python train.py --n_layer=9 --d_model=256 --n_experts=32 --experts_per_token=2 --d_expert=288 --d_shared_expert=256 --activation="tanh_gelu" --moe_layers=[0, 2, 4, 6, 8] --router_score="softmax" --normalize_top_k=true --routed_scale=1.0 --balance_loss=0.008 --balance_bias=false --router_noise=0.1 --router_bias=true --shared_expert_gate=true --init_std_router=0.0097 --lr_router=0.000547 --n_head=4 --n_kv_head=4 --head_dim=64 --vocab_size=2048 --norm="layernorm" --norm_place="pre" --norm_eps=1e-05 --positions="learned" --qk_norm=false --attn_scale=0.125 --tie_embeddings=true --parallel_block=false --init="trunc" --init_std_qkv=0.0391 --init_std_o=0.0 --init_std_up=0.0391 --init_std_down=0.0 --optimizer="ademamix" --lr=0.000463 --beta1=0.9 --weight_decay=0.43 --lr_head=0.00952 --grad_clip=1.0 --warmup_steps=214 --schedule="wsd" --decay_fraction=0.725 --decay_shape="cos" --final_lr_fraction=0.0 --batch_tokens=131072 --seq_len=512 --doc_mask=true --train_tokens=736300000 --steps=5618 --dataset="wikipedia_en"
Below are experts of layer 6 (counted from 0) of a mixture-of-experts language model. Rows are named router (the router's row for the expert), down (a neuron's output weights, with its number) and show model dimensions 0-255. Each number is 500 + 25 x the weight over its row's rms, rounded and kept within 0 to 999. Numbers have three digits each.
After each expert's rows: "raises" lists some tokens whose logits its average output raises strongly, later layers aside; "comes before" lists some tokens at least twice as common just after its tokens as in all text. This comes from a sample of Wikipedia text that the model never trained on. Tokens count by the router's weight.

# expert 29
router:499496486471492433524504507493456497446502527514508470557490469501511481498459499519531546501497477516499547521549500539538514515522537544473553508533500512493497503516494467497477516498519481523470498486471485478489495498482531497481508488517550484446496467478534544482525492470511527509510526476502476514486551496527490506494516528531468470508523541495494491483529493516532462487490506527515509480500512517525524511522492486528522498504507489523490485448535579508508495522461502480446492439470506492484507509518461509478525543460529554472507471502484518461479485500482488483521548510456475488519536489518498472527504486520496504497534521546516473516483526469498509473509499526509455492540483477459524485468508475439479505492497496509462536508476536523509520469487515
down0:495503477522487482493474480526475510530506521450460504505523446524476532505544521485479488488519485477531472505472471511456504507528510521502498540524491476489483510535519489503504524488544557517478459520512532479466550483524536533500505474551470434469508492503505512460506484491444542514455492509547506539525478497453523521538534524508445488488475492523487545563497510484481498517476513504482487520459493486500495554533516517508474522474508496531440442525481488493507458529500513519509493517500512500461519491493508539521499494533524492523533487525489483462464466526481528514483517518461492501491530518488464539554457522480480489537500492479487511503484505474519469549494510468485500526526513473484516491499466519460504518513486485481479463499486497495497500524525487
down1:518493482497478452467544536534444483490490517487493478536484532509532533531528573460482523493514538513455517498508498452490509512442478522496467487516519478488517500533504512469507484470517483498505494481494489545497476490489547547522511484510495496546495477546485498455504506538506521507497497493496502489472498491509492468486444440461524494491522483535479473553464514499507513516531502473471480532519539448528505522472489484538487500491512498458557478501510455503498523505510478469520493501527457492478538476506526491524474482524510497470475537475474490485507538555509480500486539482453530488476530484522543474506528529481520511521525524508490501543516513497517453462510463493470523514485519521480488546488464457488469496521511525499494495494491529528474493517489515
raises: ".", " |", "\n"
comes before: " |", ".", ";", "–", " States", "%"

# expert 11
router:507488528512465498476478541530473475518514467525481484464518542501540498479509479529504472501515478503538464542515480547448493486468540483468452520482461517489525490497478496555513495520511458455516446506486478491534527483466507493488499457529516532476514474520526500461510532504518490524478487489518527543504507536489465480496491469497534526520480508525489463485441512494506495494475479504450502495508491484476500496470470505490466522480557507488475484481496516482506489493499554512487497483471502514506541519494466508457509512549539515453482500504494515521504495519482492504470402462520499504503458557511511498537498474502503502547486501552481540495484482496477482522501527500543523509521497517509494462475490561517533496539524488493477520482514499474488511547522497
down1:486484529539504521555480507463500477476481534543542481542481480518489505497502537570499516482519510495495464515483497437515506507516488495507496548495510506459486508525505508518494499511529460512503494480477487499528491435473432476526537550478490487495487506473486471482546518491530509438511515475541510500483470481531480488522499534470494461492513539490501544456543510448447461469510499521508525496523497516463502530543515506488485507530497475467501487487501528501493483490522493483501466502474507461504483457523467507518510515518513492491482508482494508533506460476512483465547474506482490539520517488485495485504506508550497472478491509501507510468548519475473531499510571475520520475510528522538515464448479506514498500503496493482525524550464467496511496530506547
down2:454469505526507518515482497500526493504480533507478560529525490501476490487540548536527444499507477466454458520494474524537468508474489487481533510490500499504500498512525517490504504471459553509481490480500443525488475481494540506533544480532481520543539503483487493527478526511554519532480513496472469504538475549499544486503498517508495467507506512518464487485513500475507516417510495503555498496500507493518486478498483541476455515507506486523519506544487495489495530491483488501515510481495512500514465526472516485532492510518494475505503508500492538449485421493520514471503503498523472502487508460555534476452449538480492532473513506540543518431494496509462486514489507495532489480465507488501513454509484531486535517472503493479520444495489484510498485521517523
raises: "\n", " They", " In", " The"
comes before: "\n", " The", " |", " He", " In", " It"

# expert 3
router:499492461486518503540559506536480479483464548512493494470472498506525576481484461509471502457497522533521470464517521479472531495531500494539523468502454505499518497482462487520527492537486510545475503484486499527502497542502539511485478497521509520470512510525536486508518499470466492531533490478502527477516528494548526482460539498505476474494495490521470523465499499500511548477528486502510486494518523483485471550541474496498527492534479487505484549526493477516491517492508450464537465499501499502489516524515554522468464471446483493506469493502451515511502485484455474473591495492482537520504491487466503513532531508500494479495524496511506504521486478493476512477510530477511502537473512512472494500496499468545536472441512503498499482501495543471484463506456449
down0:459493505473513456500490464499508547479535517509529513493486471495505488500501468484513529495508493485522511473453503539486482469477501503498515464516496524509483516489531488488465475503479520487531515533470475463512485515509493534527535520531509473480499541485532476477487480553448467516518535515533509498502449500514494498488506494524514531504508465537495512442468532498523525524517508489506504551522529482506508491515538474456479506545521498503516494486486502439504436478504539462470535510490481491483486493523510494498468485549471464445499484520497472526525515527485452536480484525529531488524501471513502483469441556482509520515546505486509516530520546511484452511517471484498486505521494510538522546457490504502507450465468550458505512474483506540487484474502540
down1:462498552513479465502478498484515511547520511496517534515516463482506459506521495435567447475487487497500453524456515518452461421488500483490503458478473507470469496478506526540515492535563523509489567503506492467455522521479495454488481491474474473524474529495508528501487475469538512468492557505474504498461496513492494530484497485539536499492467523481522497514510487499522502447509527501490484499445507534519468521478490494526543539485472498454497491500464504503495458520465517505504501510492483528471540492489481512533511481479495514513498470537541527493486521495516492509503479519523481503528496490573479517525510510523479512526459468535515512529539518510527507487486514510508473521496516498520499499488484511481475523529448504545505488494519502533485507489508510
raises: "|", "\n", "A", "F"
comes before: "|", " |", "|---|---|---|---", "|---|---", "|---|", "otes"

# expert 22
router:531503527497484438511452528539494503473517459495481565505481511501493522514487534497495560467480488490499510500487475515533529474521499547493468522522492515507481503566524492462499551504489512485505514539501544480493491484519492523500487495488468466468538523495462501494479433468483487478460519468494525528433479486491485513490493504511536447510487480518533506487518496525504503513493531515464526509507518487542508525488510467492513509505482476455490507494517514526507486532509506512490529526498492529486486510465503490481491489486531481499532469459475496479494440556489441495509497510487463483538524519490508483518481401474510516525532526511502546521532521517513475520458518502526474515520517509498511484490535538483465501480473511444470484489545482515492528503502510
down1:500497506474494516507485526541493489500530540514505498481514530488518490508483495512500560513513460491471475469465501517506524479452508506517498501500486501533520490503451506475473528476439527467541461519505466501469470478480495544504516500540537506482505484480494443485482402472479524511504433434522530525538537519523496495506534474488496546507483510510516577500500501485497513508501520476502506504534472533490463507445515486518457529510498498480556506519471504468502503539504515478474526543485495491499485476469499536471539506520528512511506526484548469509479466506506493486527527489513479525491508488506469494515475478506453490457506482538513551487508451496525520508457509472468522525517510525484513465526482542504493510522488519496514467505498492468475488512518513
down2:487485516510502482525492552456441469514513487526484500470524487493502499473509526512463466462470482518512482521518491475494504459514502506501528502539468529512461532460470483521532428485524525506505465466518475496489516511492511509479511542510487474504506485510526562471506496511511521510503504516477507489532522458503452501477514501544516523536537499482510499488487561491511499542470502533492499483529454475503525520483503507484465518496493474523478461503563469499495520558488533527479515515476502476522490484523467492475472510500527502477455505498509497485541489482475459495498502480488472543487522488501503517531534493479436503511511449505553526509475534516503494565498507510516489462501480552507529518445516503515552452501491491532489466536463511487510471534505479
raises: "7", ",", "20", "3", "6", "1"
comes before: ".", "–", ";", " |", ",", "6"

# expert 9
router:470524478478458464486484481499473510506445486468512532444509452494541534481490527480535530518505517529479502501474509476511473509492497506531470462542486545484487498564498482471499487536491535483515500555555485489486508454534486478524452508474506533546516470500493447506483487464467470523489467523502507525515507490512482496480548534507510501502454475508511510498490507517517508497497454508492478479500523494518530496524491506518530500475509533520468529490530479480519515468508555513497463532498483504494485461474489511502485502469492462461513509540513501460512525513504505540504527498490508519451524534471537488546459438497525533494531527527528471485483470466450504473514471459498463513518557518523548494511524501490493506492495511478468479516482502496500534503474511
down1:494449529517511459511502489533475501575538494497528531515478504480482509521534537516476456520497512498522468514540506473452507518547533475467480535509499491505493469481501471507524497496471528529472451491511445481502473522523517490478509542474481528518500507498521502445517514500480497504472501477501510490483507496488509513499510475537558497522522517521481541494482551495498501480522492495509449528483454531501495487509474510543475496496455511501555525528552500502511493500513449532478539458477491486524505486514499530543474469537498468485501471507516521482484532501530483475475480471483465519550475463484523463518532507499498486483505505420457486539490501465503513488473454510484507458493486526483503489482507475469537504504501522489536508491537499552490496505541471
down2:476459491507490535518476520516525462494451519482512528500521486524541556478460487507528498491455497516468471483530541496485519507468509521530486497492463466516500477493509484463481442487522484542465528518512492492536485503466515471498530472461518510538507445469496508474479509511524484475485522491468540532562464546464476534438494520519514509448480531535494494462487481523525513507513489475490503472490518509500478469521513505499464546494546500545488500493504480483501555489498517493497521565502508495567493510483527470505534499531489500500489516518504482501520499525441461490572495512491532531532485493511488483492481475524534512513487489483485487507515496484493475505480488494515514507530540450447505504491465552487534507495478510526548482495496504490500485513486475
raises: "5", "4", "6", "7", "3", "2"
comes before: "1", "6", "7", "0", "2", "3"

# expert 10
router:547518495501451558470487487474511445542472529479535499529559510503471520484529517485504519460518484503525498446516512497535463507494487550452451539500459470499489523505513480507501530465530496519510500488489505555480537461545446497452522523490462510500479516516508510516547475453510503479444528495468483485494487498524506475475474516512516505546489544487478487460454503508454501503486524488482526509507489476525488521510529501485510482514499492520535506478525536506451490509504479506483476525534512479479456516530513459484500518489469484504515479517480490470500470471467508533528499481543526500481442514502471479439501497495514499478525477527501471547531548505526502471509501497515496497494522514505527540512514505517485515523483468535521479540508457492518481500508501
down1:486506441507538520492528508525499533433501486510472526509498527491503520511522510523489525542502518492489505530445491523515488450495485527514490506508525491444517525505502488500500491513477496527492444516513526518518481529540499482529495488499466520508511505481527501490478522516537485484516522503477509522465496485538497530516491496483495497479490558529480504475464510505501483535487534511525474492472471473494466517487489507501499493424502487492529526471513474496508486465506497470501551475483481484482517504488499532501441538505479538501506501529520497510526483497502529529550468516503502496491522450547521495487469487538514513459492487471527445473493514494511510547498518443487490436460555473498467493547483434474536480507516491511520472575507469499487481467547527
down2:536457486508512519535505519494497458510488471448536511481535468525509507491523523507502472514474470516528485507497483532501489485468496515504508490501520492494532492454473475503507463503497465490493516489487518555517483520489469507486541526508517510488484506495512491465495590507506488479499553459466514465503501499571491501487522487475473496480497486471542499519492499457502507500493506522525475539501507452482529529545515505527478488488524474505532520452510457518502532518481502509479521527505509537496507516496553542490530494481481470514475545464504518510465460460520448506516494489510463530498486493463496537474530469480488485500492478496500470484525494495510467566527489482459501476507538448473514453524520497523521506482527524555478466482512530551439476515496508
raises: ",", ".", " (", " |"
comes before: ",", " |", "–", "a", " (", ")"

# expert 20
router:493515500533557448510514490476480531486477526496478505497494461522508509491495540468498470485490508527520488494497532494451492461493511534497519522540507505502481475496468502516484485521464463479517423488530542512536472505500485495494464511515469480470474482525505498471494491508527496470468479506468475511520466538462509497504509484478532489458527520491476511481494519498500495462480555515493496475519475513535525468510490517506495508450558551488473464516480519506498504477505446523496508524525492405471517509543466524502500499476486478460503527487526470533508487539495475506492519527521511468547517516496487539499465532507505526511515484483565486540487546511496531465494500499523504476488508538560478505495482531455495507470479502498523506459528494491538492528549500
down0:538516465501485495501461514502539493459472527531485507518489488504460481493470457499531494483460482496497501513517494486504488473493514504470533541530516522519488486485548473512501477518504515537509483508519462483548508499465496515511502502523508501492459458475524534471509503499500463457505468522490481469452490472508469466551516510510516468519519507488521526506492486529481483516485508525544512514520559471469469493478534514491522486541532515475524551453497488492445509541494467510469476475502491483497492529533465484508448470478486503522548470453446542519500508542514510450521497475513467478507501458511507466510529502546495493495515537542518509498522478524498524523540532480504468511472471531542501486540496523480509511513540482515510428540494520512457496491526492
down1:510498504450492491513489508501514484489451478481467490536472493501534529477472495500499464514512470527520485516517557523475436459496506504480482487529551492514475458485525488484492514523528507520482523471512500504534533542475516540527524484523515516489505482512498498504540479466455514450538479488530506458476500523456485468471516526520506501509488530503527471508509476537498520502442478511476509540527555516492516480501504504486494535522486505467533503544484459467509476483559514505500493522528449526495467527483531485539480480490487457456518472457499486476489539507513480502538549500496528496486472482498490530550569485523539488496491509494519538520512471505488515511475461495539456513503495494502540486514468490472491490487534515524487442518485503476472469514524479
raises: "\n", "-", "A", "===", "S", "|"
comes before: "\n", "-", "==", "The", "===", "In"